Weights of a small mixture-of-experts language model, trained from scratch on English Wikipedia.
Training: a variant of Adam for the experts, 406M tokens.
Below are experts of layer 4 (counted from 0) of a mixture-of-experts language model. Rows are named router (the router's row for the expert), gate (a neuron's input weights, with its number), up (a neuron's input weights, with its number) and show model dimensions 0-127. Each number is 128 + 24 x the weight over its row's rms, rounded and kept within 0 to 255. Numbers have three digits each.
Before each expert's rows: a language model's description of what the expert responds to. This comes from a sample of Wikipedia text that the model never trained on.

# expert 5
Description: Transliterated name endings. Word-final pieces inside romanized Persian, Arabic, South Asian and Chinese names, often place-name headings, such as Taleh, Abdur, ibn.
router:131102152126173175144120154092101112161117114112139151119156117114084100109146084128168138152141088123110147121111154130130103106115108141151135148172141082108165179104134164156122076125109102158119085116121129132132110181152129129117131133136127160119155120134151164103104166167159129151129132151139167143165126152147131160101110113176123130108097171132134144118128129088129128161144
gate0:159149107146167130079111121137098099167129103166158100125144120151128143127162080099077092151167171139139142112173103130109123076145140156101147139148109129167138092077120100142120114130102156124146136075127148130079116128126151141089127132098133110110150160107092128117102114127133167151094121152127110155100154165098121123142150129132134093158131122110134123109117141154161133139136
up0:118155129119140128093150111123124114164141130158134106106126097140143162192160097120113103123131121133186116103139114113156109134119114118092158126154100105175125112132154134121111127100127138109140120120149147115164126129138116150136100140119110102152100139166128115090144124131140132116113137163147072130088179157148104122094121124139192088154064110110099122126118131092156121117198
gate1:123160124130130106150157142118113175148130152175123120154123085125118078170124119139127096154143139157155082125100104114059124103171141131151141148142145153107123141096113118127109125154155122112128129110122105096156129116119150146098157178104112099178130113168104132127145112141108141112117150097123118135084099130113103110079130092153145093158130115162136155140144148100160143183135
up1:138144148158151138124165042132112132142169113161165102152119152112121128126100088155130130198151105157132092136134143138114125157163110140104148125142172155129108134119128138085133120165117110141113107087134135133164127103128143140114152154126164134143128151154154162099154111112126105121128094142159134177108110119143083117132167072141127122123139078173113125133152152117131143137128
gate2:147143161134147137124123115156123100132146178116120141116109148165102104137132119087127108133119135132117094195143179113115171130134125113094090116126102090138147124122105086138168129106106152116084149127128109107179092097109091109138132113110139157136128154148162121115093103170134082129120094152115127118147071139092088119148121115155127135087142125130125092158157123144179134114133
up2:101141094086117163114122126129128130138105129141120129078147098169137147123141145126063140126146174128167106097149111115124150095151106112094137107125132151103118120165149174132151145105130092125080122177131122112154108163067127091095143130099128161094158122102090183144124110116104134110156141131114110119082111141103135140151161112123130118102141160134167109170123132120126120153121

# expert 53
Description: Name-initial capital letters. Word-initial capital letters, mostly B, D, G, J, starting proper names and "Administrative" in infobox and place articles.
router:113112172125159157124106156124121124171137127108131136136138124162061127087134127123157121171135111125115165121127169133120110089130102111130094158133081126106130202093136134144106096116124139125095098180129115135129114139128123110109102094144111190098117165121133161121107197130140121139127119113125168116141144158184130159114137107140139133106120157136139112122140108093147136164121
gate4:131118112134097134113127078135112094122118128158116172152138151134121181105169129134136079103092128124111130160128117135138086149118145158159162102151126149209132105119104079140126100118100153115190126114178097085075145170142107107125153129090161117138134112114114141098134152140107105129123111121118135124150125095117109163128137103129137172109145138143152115130148103125124137147104
up4:116103118104096140107140120136137097120135108115094134152135140126118119102137127106170111125096116138090112144161122124131153162125175132174135121168090131197143122052078076128148131095111100128135101108144140100109094143175106142129134098136147110120123091114121144112133132165169075119126131100114114116128108139112132137141114074153123167123137100125118082131130132092169145136130
gate5:115166135153114133104158119109117159103093126141170165087108120116093179131129149182112121136145120118135178133139105154106117133133136122131102107146136132137146075133161087183151132121136143140121104133121097095140101120123115125108160135127141152109124162092097162146108117181122148154123165155148132134140155114106113152126104084103150163078106158109166154135160126117155155170127
up5:112119162106136111130156153144132142110100167089145097126141158143156113142116095117173118131143131091085131123126155100116117133134077107116156150141155119105091139138117173116123136151146080137120130118106170167120132129090154117148132158151081071161128123148113075145102119119109131128135112111111096130128116133187146157099148161137148134183152109159104136092096121154128098122156
gate6:100099160160113135108136137164076142139107107116112132135086168091131116075097106128151133111118112153118088159125148112108112117132081153140139082173109120145134132104158098130125124110126158165195094125159143112103154148158117105159134096123145134127137147147125150074125106125125117127134101168205123122129112088100105118131123117132094122097133105140115110140110095132133095124133
up6:135111153161108110162151142148132148131117136111124112156088166120075149082141112153124151100106134128132111139133127086110127118102063132155134089167085123123138107108147106171134135093118162167189086113150143112122138114158126114167130097145094107110146148149114123078138110098149126133128121154131113144138102130103059131142117095115096146093136094145118108146139129118098111135149

# expert 54
Description: Second word pieces. Second fragment of a word after a capitalised first piece, as in He-ad, Gr-ade, Monast-ery, Num-ber, Reut-ers.
router:106120174132172161140130163128107134170129112098147135161148122138075099121114091101149173174127105128119174137128171116102139106114087117124133185158141084090107163101112151139120122128099121144115104168106146144151132183174131133106130111155129166103180140137138146121102169135159132130138124124124174125149114140144133135110148114151119122112096153150141124111137127128120097163148
gate1:162132141118153110124114101113171105134097119139147166093148123086147156168104186125145101131094096130156136136136173113123135119097137117155145097122116120118178112153140148115107125145135116117107098114141127140138121131143076142115073141135130164191093125118170114093163122124141121104111124156124163133141093134127151172125098153111130131130094124100116133108187098099095114134171
up1:106135151135144108105118079102121132126100131125151166127136123120167155185078156118135134110089080152165110142124190140120141130127120135101122077130137075142123111162121139124106152115129102143104108150114146143148134123132116140118090109127143171141136089122139130099173157126151158100130136145140186108082096086123128161140111140113126086101098126120127131124191109124127095113138
gate2:149151149119102137107166110128153115147138125139157101122139159137111151155138117151137122134117089124105107171139169147122145129140115104139096124117133173136186099111119074112124158098149170106170085158134146099130133132114138125153182169113132125135107094104109149092132136136144092168096130162096106133109107121118128130168139118117110173124125086146109130119200110109139084111142
up2:118127155134099155134121103124154121137137094098137135127132155128094142139131151116143144126105075149143142151185164135073134135143113108175116109116173147122116101081097108124153141111107168117128129164117121091134160176136155123106149166154155139160100166080090110118145157162156095168131150139111135126132089102139113129135109152103095166139091100151139139160126107150116094129118
gate3:103151137137150145100123144099101161111099121111122159088024116119103128150146133192152123116137165117095142118140084150116121121123127093158105176108136108128087117147127112133115094126133136135134090136110187115098149124138135119141113134130111153133159171140159123082121129142096143137152129120127111129133127165152106124137116112102104134107160101159114095158100091168138124144140
up3:102118149164119145129143155129123151139110111135097155108067105135113112151143145166166132105120105129091178170170114135123105128093111124093131143081152081095092129150129085122103104144132105125134091135117141121148164129137125129169115121129133127147154150132133173090116149163117140128139142138133129157116110172107129115151068123101116175133166134174112112151081151155128128159152

# expert 19
Description: Word-initial fragments after prefixes. Short pieces continuing a word just begun, often ch (chieftains, chapel, Czechoslovakia), also Nor, Ber, Ze, and digits after decimals.
router:120112111104161178136100143128165152150113173120123155118153114164090112121167129120126132191143127105109142108136185152104092099148064125129146126128113134126136169112158130137130094084119112108105111159123126164151106124132144106155105128151137160101122154121157127119153169095133102152105103107136156119174133141136097128089164109108141150087113140152151143113105114126159111174134
gate0:137115124126083159130125127135129107109127068117130161141128107106161101126167144127166126110133123125122114122110105088152118147152146117159129106147105174128151122095106100093140131156121106115126114139159090130078099102136122131140121146141092131158165103116136118147109171157096097142122089104161114140110101126115158143117126142086140134147154142142128097033154082114103111088106
up0:123142140091122144138133135125101107137159137134133090135141133132116150092121096119125145143115157123116113141155115127122112103102078115147148111127146067134105111152131121167104123088153125166130105106143162117125144174098134134117139084114130090130109118121119118127160087132180162131140172163080136111169169143137121150146100137139112161110092124092117159216119164151114161131123
gate1:087156114139122108115102136122159165121170084125143147104121107131117141117181111096116148158145129134148152078163154141118123130147105098137144096135074156125084088095077141165175121076139133146147103112122155132122119145159117187114134108128141103136109130112115152148122132134150154183139130119109120142114112103108112124139120130103162124155142173100131133164129110118182108159122
up1:132083132152133095132143152146131186105109098070103122121139109103140106108132137107106102125143068117131137097128152103142120115138141136180103102110113101089133095088140118162158126126101096098188090106119127102104145116110090150140148127101115123148147116105143147094116142157135126139141140086118128117095095144109098097155116146118170093157145118115128078123135134107163148106158
gate2:133102158148095167144153146112129145117138087156114158108082133134154158098168104168153148116110107127091114155151106087125167128118139100149153129137123162123106113142150093113152104144121160156100078123137112103142152167102111096145149096142130149095110122151134142126110138124083138113123120080119117160134098138103139154148115130092103121139171147146124104104135153130166193170111
up2:123103114131091135137139094142129119097144091125147154155097122105137168098177119157126137121106105126107121115121081073114122145126158140143148115108119170171140118084107069107179110141136127136121077136127117117120134139134124108096116091114133100112099081151080122116113167136133102113125103083134154180127084128134102140149105156104136121134135145123125095131151119147109195133124

# expert 58
Description: Year digits and date commas. First three digits of years (199, 201, 187) and commas after full dates or places in birth details.
router:121116157127166163148154178105115125143142140136149170131156143128097075116118108104158169140119102139126192153126150110097123117116115121103158174157124091118109181128137175128124114116090117122100096174115114144133169152138105134118119137142092179109144110111129144118122155139119100127119109149119166152154115136165147143087144121149115137118096159184097126130147158112133135154158
gate1:114151110076141111112139124127183091140138151145128107135117086120157140154143151115157129101154155117123093146119102114149145107109135124136142116132120161122122105078145112091165075133134120141183115118109143109120083136096143078161122088177123083140132115131147132124154140142089148135123102102113159120125180142109167144129112124120106141150121162122106162114084099120112114116070
up1:168107144140149144136153130143133129130111109107164089135154171132086155126128131165109099110113140101103148115141157165136119117125109086156114126123082127152167117153124104193113162106169127122117126120140158125104142125132111155095155169073125168122121149117105141131122077108155091150125165164176105143115112152099093147123147084120139149123136124111123121104148131117142108091179
gate2:117078151119134139123151123119147135108118094129097136170121117127150101142148169109102095138131124113122140107162133115115085114183171101146150173109128136119150126137163116101114151121146120116146076123150083138116126146087146136148134143080169142111147107175139125105118188150121115119107093135113139134158127134195165175116159134163126124172148168114113115127132109115136141136092
up2:105099144114139137118149110117119135095130082098128116129150113126158141143165169122112076123113126125148144110149108090109132121198187113142166149078167141117117133135143106105112140119131163100114074144131075119141154120082132147133127143091148148125130141158132128114136176131134120124129130105083117113131134121187151171120143123163147121160142189121120110132129096107112142147098
gate3:140122093154073117106169085158186123116141175133081112134121125142112118093153106144141176102109122152116140160164142109098156165138145137145166105095079121168124143115139128098144140130094163131102127130143146158124175130104118117132163088106121125125111103108113155147173145149130123157128161103112144167126140110125116145155084137118131121160144126122140115121117073132101149164130
up3:111157108103158170132130100112098141086127118147109109116149097126106096164163074126125170118138130124138119141077122173149119115142153139135182134111117127123131126139169127142113120127144096132126159161111121138130133128134097138148075133128148152168083145148099133144194128138102142169135110105142136134121160145124181127104129134117101122143163178123167105097117114178136115153085

# expert 45
Description: Name-ending word pieces. Final pieces of personal and place names ending in a vowel or -an, such as Deborah, Lord, Phukan, Liga; also accented letters like ā, ō.
router:111103145102164143112140161117082131168120135125141176148152108128054091108138105110138147157117121101125176121093166156118138119112099117125159176131152091093143163097111169166076104135111109141131082150110150141148124188131141119126136105143111153126154130144157122120095137161176111153133138115137109126182126141138127127104136121152141128121100164144145128133096140109130145131140
gate0:130109108142085121128155139129145145143112163155115135117132118164123124163122112096152146154184162080159157087103103150108148137110115098155140087084110146093107134155108149093132150115140126115094129144177121132137097122132099133146158131111102132089100106149194120165112139149105139160123116144142093161167130130103116125144144111140117123142132090138165164159167114149148165132163
up0:089125143176122125109115161108140124123122096130131070156136170111151120088105086103125123142096114165111115099156126122126077143077098144107128150139164125153142153130146092157138109126138127180177135069134130121089174130110160134167095147152142093149140164127105144122144141133164112105161117120102134091140120107146135146120111171132107126116143151138121129106101136109126085156138
gate1:127150119130080116150113132140116109135146117108133079163144117109138133118149155112110153143088130110128101132106105146112124117151105149178082130116129102157129133100070125068132138136088159137142113148120149162085116157115158125128164129091136094135158066111087074152111115126140131110099122099090120093119162102105135130131154141117166122125149160098118123113131138102083096123158
up1:130150135122140121137150139104132105151158108068186118142103133102140116132175123135108161085156125075102103113129149156124166140110102121151114121128153122161116137116094119103053102165149135124087111163101127118124159123127132090085132127135147085122167127129135142129146143123173082130095088121137168092160136122104138118132111114145144122111135095119153103124154155116102087137146
gate2:144128096146130102124128110156166156119118131149119138144092165163158150141164155118100118175159129117137145116128093113100111105106148106105115137140090151144126098099156148156169204130132157101132190072100098134132139107131102143116131115116084145136106103140154149098153137138109111129128120147157132123101189149122169127149152110121107121126130137106151167120145101109120114145176
up2:178097163098164151123128120140118131117162140113101116114096131104141115128122082115128126156110087110132116160164196164140107154168086114109145116115114111106120134154158123120120142097137098127110085179159143135129119120114121107133097105120122092116117146101111136113128107116126136147110145114112139136118090122159098162137150145108121137093161140122063152095149139141156078077086

# expert 17
Description: Word-final est endings. Endings completing a word after its stem, especially -est in conquest, priest, interest, tallest, also Nintendo and comedy.
router:102123154123187174108127154145102143169114124104147121132120092103090109146129067133160157192129129129142131108119165152134092096133120108105149158138114109096138153128113174136120080119114133149120156160086152149133136174131120131109145123137134172139127159132130163098129149087154141135092132138145128124138137130164148136072133118169118113113090181139154146116102123124145103146130
gate1:182165117090113132108145143158114143163136116153173092138094089106146124077138120183085141135142156168139093132145178138139118124109097147160112116149089129141079130142130152154143115091138102163182108104126154111131145120157098137106125111139084091110138083126134163144135146116113141125102142167138105144143145139143075114132126108126135139101108126146120121123139147112125106113168
up1:109123144145120113107098136118094132086140110133106158122134136169115078151166145073141127119097109106150177110165168175084109166168176127143121113132134094134172120107124134155117114147150163092102169164124134141133134136120172179139131163126163146139131112142114122115152111131150125125126125103134148087103133096161142122139120133138147128121134168110144102101128077153107162121097
gate2:139128124115168109102131129137142128131099103138129086122143112125062175145157122169142149098104112119113154179151097084125133118133120134135155174114105153112109161129064117142111116117126106131158119111140154157100124140114104129153149140064132116103155131131080125105124099138138144143082139136113147120088105112094115129126127114134060169141118176154148096116122146100134152109144
up2:113116152159085135121122141117124087103127139117143181124208141104177116134098097107118134186149149133120124117148122147135141109126128137159092088112178135160113123132132105095112094133121123139113106118164111115163087115159147121132105124148128185181096111089125104104128151151116142102142122107120132135128132157113158146112132114118137155074153111135103183114138145119157153139111
gate3:146129176160139137139129113130103130130147143104150146133103134091132138073162138157089141091155148141120116139145149140133155117126070135131141106141124153178139109169159105132087121128106157116195113150132127132104134167096105090091160131074120112114134136118135154126143175130119130127147125165161126166106124134092124129179104088114144165099120153115129092143121165128125102156117
up3:139122123152136127152183125124097134072153158151146130120108130128109124124150115173114128113181153142082154143162125176158120117115082145173076149115137135152123161136110131146094132135119138121177120153135122152113170133139079108065128148101150113105141151152138134129136142163096140109176141114145100142138131132173122148151145099116162152140142111133105139141177147096141128151108

# expert 24
Description: Adjectives after articles. Word after "the" or "a", mostly size and quality adjectives like small, large, old, leading, plus name starts in tables.
router:105130168123171154145114158105118170176114114133155152139141106136099113128152080078130126190151137135123120110106160143127102117109121110144124170176138112115138150127120152156097100122111116131107147146092137168141119118163156141111114124125158150130134150133146143108111160129147105113103112120167140107156115153150136128085141129144095106128088193159152170101092138144135093176111
gate3:128151185157134118121124135118121118086102135081123117126137125108167137122129132121142134083123150114143120066109105114140130116154134092139124148117137153143106107124130132115095102156143160136133093181192113106088115156074140091057134152088099141112137102075091139111133136160132156156119149089114130114114112128102134138132118133104146125121138134091132130071124125136095162124124
up3:088100160085128166108156144176140114154120118099149108150107108105122151164114104103139117131075130161141155145152141102115156119078127101109117100108106111101152157136151115172163120112130108135150123129142102129146102137128113139123126124118129088087091144151129138075088115133125130118146116172140092162114140140126120130118160122150119183073161131123092114180134143116129118074120
gate4:119161125124176117168145127130081157116145100117113107149149104154169124122129134129106113061140128119124096143106132152145065120103098102147096130133192114138132145140112148129100128147128089086101094151156132106114121106115127134147137103100127113136130064150135136130101182137172155136123162142126137097124135141103153137130167123149152103166133118109135104078156114129100098160115
up4:109099094111115179107108123096149104124142117122141134116146148124123125143132119109104088125119103116103145115123114083120160090193180119144144120134124148110106124126164118109157099102128159151097122133169129104102145108087133122109139193150084142093095136093134153144127091140106158100174147143139111134121108086121148167156121154087148137136107146139146115144104123091143176111150
gate5:119111149114106170158145129119122128134079129100111115149171117124105114152098145144175081169118126143110143135116130103138141093155152141134105128126116121068155091082096122120128080167149107172092113108114130116164133145097140105139117177099162117121144173126108086107092121118125148093157099119157126123154131127112157130125142120148103116163116113136143169126107135123146169179116
up5:134092117139167125120128106176137113111137148188133105152144118148111091132177159145136135150185109093156115154114154124167109124099128149132119136118094146141094119093104163142142133147169136109110156087161105124151134094126103123193140140114090159104140109133142132122096130082116154105130139150127120088120116145141155126121127112136105087151111108114115166127149079164149171139143

# expert 55
Description: Measurements and table pipes. Opening parentheses before converted units (sq mi to km²), table pipes between numbers, and of, and, plural s in descriptions.
router:114114112138140139139077161092119153169119146109141134142157146153109063120131094137143133177140105047124138087087164134126138141122118128133160156183084102117122160100128129176132107094132108133104102112123122174124107152140131123124102104138098141127127166134145132120124164122120129127121120112141146108172172143165125138121150127135111112132088162142121136105112130114160124184151
gate0:118153112115130115082176101097114113115141148141119143141138125128084119190127135144135132139134106104160133138136110172119113116105132139143080103111091122123147146109102119157133130099105100095113138112114124078183098108128117130160135125108075140128147128131158070082150141143145114148093086121089172116159180110162130127128140128151145155095119119152140148159151169107128105115154
up0:109158081106107093086163112120150119119130137136151140140143126124112106179119127107121152142139088111159113141103098147119147132103139153133106142140089107127112111080081145126150108103138096125148126085078132110159091140148126125188144148131074097135101117091132082101117152133148139123097120122093138111171158113131131108143136148167144121146113131159157141163113178149151141123167
gate1:154168122155102166153116115129143129117115076104104124146157126115133092144167122125097133158113089061121121167136117143171115125125103113108136099114118079168126088111141101104120151102120099133161112124124129120082133128121088150128132176052135119122149145122156140131099092107118139137114162150101107142121167139107092131120156125158122124149132155162133077136148127140121111123171
up1:154150131134133127166150126126139159136083117118143123136101112125117100094146144171136092164156120085174143144128152149125119135151154086158119121145141084107099154156173162108153102125128081110103098125123143075164154107117113147168132135128169111130148134150163153119153132104149118155121103155110145097080195129139121130110109127130153152146130096152116149113127087132145150172123
gate2:088128154149098113127149131092115096141128120127147130130155117119118117117114145180145138131116118096137126104121121065140177102093127136125100122154109128126162096137073152125109093105141110100113100132099083181165101126147151133125143140117133138127106134111093087131082128123154121139074097135093140100155170126142107137115113103149208140126112104136133114095139146158112101147109
up2:114120134143096123121136135152125111129146097094156132146136113111131095123138164178108100139111100110151134088122127090116164116126120156149128121177122140131134116120087131179142105077152138123126107105094101156203120125162165154160152135096135108113123178138101103149105109095118130120109076121135121091167170116140117114140131118143175117143100101139132129108105148174104122169120

# expert 8
Description: Year and number endings. Last digit or suffix closing a year or number, like 188|0, 1920|s, 11|th, 17|%, often before dashes or table pipes.
router:102118161130154150116128172120114156155127138140153137144157125110064081113110115121137122178126131137130162139128140110113113110121097119126135175150128100093138183103137141129140082110127117159133158165126143138139155149157114145080153137135140166111180127143141177104108161158142122135109111142150113153159112137153156131049155109141114140108092167139116120090100129140110118147146
gate8:107074154121127141125144142148134127111132134121129163105174116154090154100157120117076091159092132117113123148103141121111144111133103117137153144136143137174181121103112048122128105102140146125132087169143134128114096105141112131134131111120152117093144143111139091099125127179149109149086113119113157144109103130134109164112158137134138175093152114111099116111123143089130062139136
up8:099162133123157139132131123095111137170098149137116104124139134111122143157087105120152164121158128129123123087128127140149111113123115137128113109157095120102042141163146163156123136122082090119137135081124115139144136193138148166123108109157094105203108115147129140157135145085095158137132132141147134099154144141143145113129115118098139085130103117152107161144154136154133170111133
gate9:105151100165130126114091140128139095078156164170074115118101113142124158116139119167110129091097102122125125150122116132169166111126136123143124115151108135118118138090138150117163079134137135129128105123175138106118155102110066137112134108131098101162104101125142180135126127091116113120121105121123116143114090112153076137104107136135122158114160148174117087158113144123095118167173
up9:108108082177119143134134135124147114119152114117124139106131147135139148132075131098136118121124143118131101097146104123171155118129137102172141112140132148142150158134162122072156121137121134094149116103170121137075124142114126129129145101118139130167109110113165124106153124097139113140099137080154131150091111109149111161111121185114134094133182116191163083178140158121087102136132
gate10:124140142137137119127114162135149136133141099152133090153143091109129171117129128123114124146151106128134129123061086157136109103090133066164101138180124128132080096170103136126121116102140099106087105161116120092132149115114118149089134137163112107142151119157107155136113096131128145140112115137142106102091131142183133103104139125152154094126145148138125095153123125078096123185171
up10:134114176110124145113144110132132085153135150136146124124145088101110113135118105112096163110124084107135099134141164150125178092142143130095070154106166101140146124176107124121093119097130161119085122159120123139129114137131153098142147199119168164090126101135079119149147106162164159141127110124120127139124110108140139122158111123116150135144150143089130172070104118140152127131133

# expert 47
Description: Digits in stats tables. Single digits and small numbers in sports statistics, tables and infobox fields, such as career records, starts, race results.
router:126120148123161149116120149121103141177116137095154141155159129129101085124114089071142153162108093108128159139115161134112120115123094137108131175166122090089124166108124173159119107122126085159097127154117136149140116159154132141117128125170119175110136157129161142128112160123152115134110095124150148124162101146131135115108154118150110090113084175148163157114076143132141145141159
gate3:145144139143123154118121166134130069150128134163114115104131101165112165126121136085130144116144112119156113115133096112147116106117158133118115086107133126116103117151168123107114128133140190122118120129095091119151132131101167119128077128169125118137065122105158110097136134154085128138092149134122150119114136179115139193084151156087164155177148146105099127115126164128121101129127
up3:112125109086129110134128168108111142150134113165125121118133107134133132103113101111100123167165152164132151094157081170156116114126119125132162149130117084106135118157139126131111155102138129115167141148121068134121145125069123127086106124144150123110114132127112130117050107113086148112093130188132124138133136176087156130096163135156108110101090142134109127091144125128158131112095
gate4:129147113149111181122150112104179121133089099121105117142137079131109112191110109116133141143160152094144142121136095186115131133103129135163126162122117136131135116129131139072086081113106131116136110123129054114121138123123139131115119098109106131135111115094124140134102159091096161116086139150100145078113142151098104137155124176106114091137123150143131161123160124136119094130098
up4:136091199109130127137146149138089130080156147119120162121125123163144183095150146142139133137145132111122150093178156081136111138169128121101130106122153148148128138122147079132145135129102141104092132150134132148116055130095117105160132128135099135112158117122141096134114119187152136170117127092121158135130128123183150156119130103086144169119151130136115131138131112128118127122074
gate5:153088124122110146116169124168115133137142082131167099160148134138110148140142152151107134143047099158126169130125103095105127112098142089119147132106152086146140145134133126088140170102174138152086143114140119110178137129130150136117121126126086163145155143123112147130127107137142107081116149153122143122103158117113122131153158136192112121127151100134097079135116152133160107140159
up5:125160141134130141138101115104150146101117128133092111108120121103147139147142109099129132142172162127146116141124107131110092169153144143163081150143117166144154123104133128148104110098100116133125174120108137132103122152111150128119134147138152122095108120132113071119126171095085165123115146124141069134144152103118188107113110078075192089161111160118167139166130131114118150112133

# expert 51
Description: Table cells and statistics. Pipes and parentheses in data tables and place infoboxes, such as Population: 1,969 (2011 Census), Location (UCSC) |, Website:, population/income figures.
router:115103150109157122152107131108151132162095163097146146149102108136111116133154075119146141162156099079138159106095168140150105107121086112118148165151141129117151129135140107165142103122122103139101092127166150161143087137139105146136122102160087119128130150142161184146105171121156130145119117134169127133180108149145135156130121164161145131107109156175161135129095115099139137147157
gate0:112095129126109144114146106131127134073128125118143093129126109119129145144167133160125131100128165092151138139165105105149132130161146120117103136092149131161155083172152087130158106154113121121146104114161119134133120093105096114084155110158147128104140155169144089113087127134182165167129158091117141136154100139147127187121119165184129137134153129102124122096089119109150126145159
up0:170173147124144119161121170105126120143109132142128128161140167105123111128126107106115136118112098174085128137097142158117152104049133160135153123142101113096110151096096144133110144115138095165139141152082153097114118167144149132167105164097102137155153140121114142150170115122098124124122085123123132111102125139119141060121129094102106137134071145138115145135153163127145113133105
gate1:154098132169130110187115111120152126110107133117168174155107120169092185081106127131088111150107162102096129135134115098105128120113107119124121156117107165154161138151143106120131183128111142111135143138157111100106119137144125134095123109111114164092124115113157110108107126143117116141092123136115172178097122105183081163112143113095140150120140111160136124136120120103107084100116
up1:121150117077115156077149189144119112168133121134108064104149148079140078160137162140181132109161104136132108118158143142099118124114133104160141088134134061081077111122120132119093095099135150142134096118081131161135110109128114133130116137140120117165135127125097137133132117133135136143135120114114119101144160153103168114136124113161109134120137139096094123104161155125136140132146
gate2:163096137106130134159143116122151114113106084150143087082087101150156151102169122136145155093134115085132108102131150088125134101140136135148157129130130102138121125115073080116104117127129131124178112142089148150082120129139122110121114137137132102106109136128137142131122153091122112144096087123093142113112172150154095178133096149114135154129170133157144144106118071077131137135086
up2:090164150143126126103141106141114144130129148074115135185195146116098104173072143111112107171130155137102145144126113163142118150138140131095093123113130144124122131155146205122126117133095131122111146140116099111171142140132135134119136145077136145150129120119154127096123145141106137130135138156138146145160117121099145081085152081136148130110114110095116124149139179177125100120148

# expert 0
Description: Line and heading starts. First token of a new line or section, such as list dashes, "= " before article titles, paragraph breaks, and opening words like The, In.
router:131119131122143174085121150131120156160133152101148145151131127136071100094119096116138130176190115091130130110099155163131111104110126119131134154137094111113139180084119111141128095120110100094083129118113164168119106134148118133141117159156124171153136140144153156138137156135127144125049132126167131137151137124137119142080153102133132102106107183150152143140120121149123134161139
gate1:142118084141078102140168153114112159117161108094139094084108198134135089149110178136093104164139104097146117120132132126100132152123147146158122141116122135126124126096157097122139138063111095130150096135127111145144080141125129147133104113124077140100139090130125120142155189136118117123127124103126130111109142114170118118141145106186146123165129127131173117134119124132111098163109
up1:093145103139098117112174172125110152108142087128134112100172180124135108146117142140117110147145062123145120102124112142127100145096116114149137133147126109107159103104115089068162160094113085160150137136095134111098063166138147142126161150139090126119144142153092119117107120145140108142138138112118131098151133135118150134124172083145151112167101140107138105112104143142157108146131
gate2:131127106125132100104116144130161104140108126145164147078115147164138129148151097121126128150163115073124132122122109117128155150116142105138170118159091121084133168101181114126111161105155137078151139107122110098137100140122139103128090129150073139162091176142137134148146115135117139137140133090132107087124137149154137116141100156134113155080102130152138145109111102082197133124156
up2:120126156142139128111123140158058112091110111116101113167158127099093101118101136132136125130087137162138143121143129123142113111144114155109100146124173140152156127144133166104148109126112127183115114162153108157126143110125077145124150128087141130102118115110115098084052107108164104138114161156116124151125108127094115133124172115104147126153165152091084129138123145128116136103184
gate3:127171127181120164149141133102116165108103105114144140112172079131150152156159146124152119139186143093102103112142122141131103140147136125181119161116091155126125130135138103199134115094151130118107125127143135065148107171089148137134121127124144160156116155133132151154140125131123159150117083087144118110119109104125157132134107134143106097121094157143165145125167141162159135144144
up3:101116169128144096121115098159104078108129123105149103145160138096120134135132122123107154132114185121145130168118139129106134113143094121110122136131207134155136083105156159121077121149132161151151134152149122159093141126143091122093180122101156121135135106118135104109116108135170130151127133149116118120137113145096145148161102110125159131140176109071097148117079090129091120129139

# expert 3
Description: Opening parentheses, kin nouns. Opening parentheses before dates, ages, authorities or countries, as in (aged 47), (1999), (GER); also kin nouns like son, father, wife.
router:134118124056156179151119161122158160141087158134100140155130109133093103126156064116118141168135115101113158125121182114127123112115128127120134138140079108117130130114120142164164129128131123135110128108142133182139094168112129106114103135115090161123121129102151121116099171137115150139109144126137126141134119151182121148110169113149101105120119179136105149095094141091160116134172
gate1:115141128172070095174115167128176118148147112157115125050114159137123106149128137118181156128154126114097113090140059115102147113152156110104149145124129104102105169189138144067113131155138131116139130143137106131125143140122140142122134094172172105158133114169130147142137141132123137116107165131095152105121144107113130132115087139101134126111147126142126106135130135144119153113133
up1:120143074136090139165089134111141163124142119169097141111129139107171130141115123094136122160120102158121149131119100097137150145147165132107127103112129093133093122186130151120139138154159160112101140099129149137102143140094155081105132164157114096146146078117102135161151131125112139096111192105109095133122090095170151106123150132110147133138115128133091104153148167125094139138159
gate2:112127119194130106068125111139141110113137123139132147170161145131133163100125102128125135099110150158134128135144128090138135098210194119112092159084149111107157140149138134125088130152122150091130113165144132151092110129131107105106177131088137143106141116091120122134140090152161146120163130144079119157148126112117139134139125093126132168099137112088139144124114120129115123162148
up2:107148121074126144124112095129149085097138086126110109191134126091115121104124085144137121143159181106099125123087129134126105140150167131123112137114083142142114144103163169116104144145098117092124135143153131114098115103159142172103141167112154137141114105135148085126096139130106154118120103147140120129168109109132148130130177048124150128103119129109126155125102112143150132104167
gate3:167147126168122114139153132099194107135116127150129162128075135140130189096166162106154140139138117147143115100205094095136128132142138132151136131146131138125166144146121126136147148137078150139169112112103140149117106181125155094124130093094165097123161122142119105133169095135132126111152144130115130140114132148155116146112094114108173140106124116121139160164147095127089106138142
up3:063126125095139115101103117109177123128150081142096155099142131114136133100097125093141124121120082173165141129140136124146144154124124140096106129147142118155140140132132119129127155139103118142140125097135165139125128175094154058179132110096163127108156127131147089134130166114112101108158144140129103145093085140130164114117111102133126167116168108116155095186116154117123110124096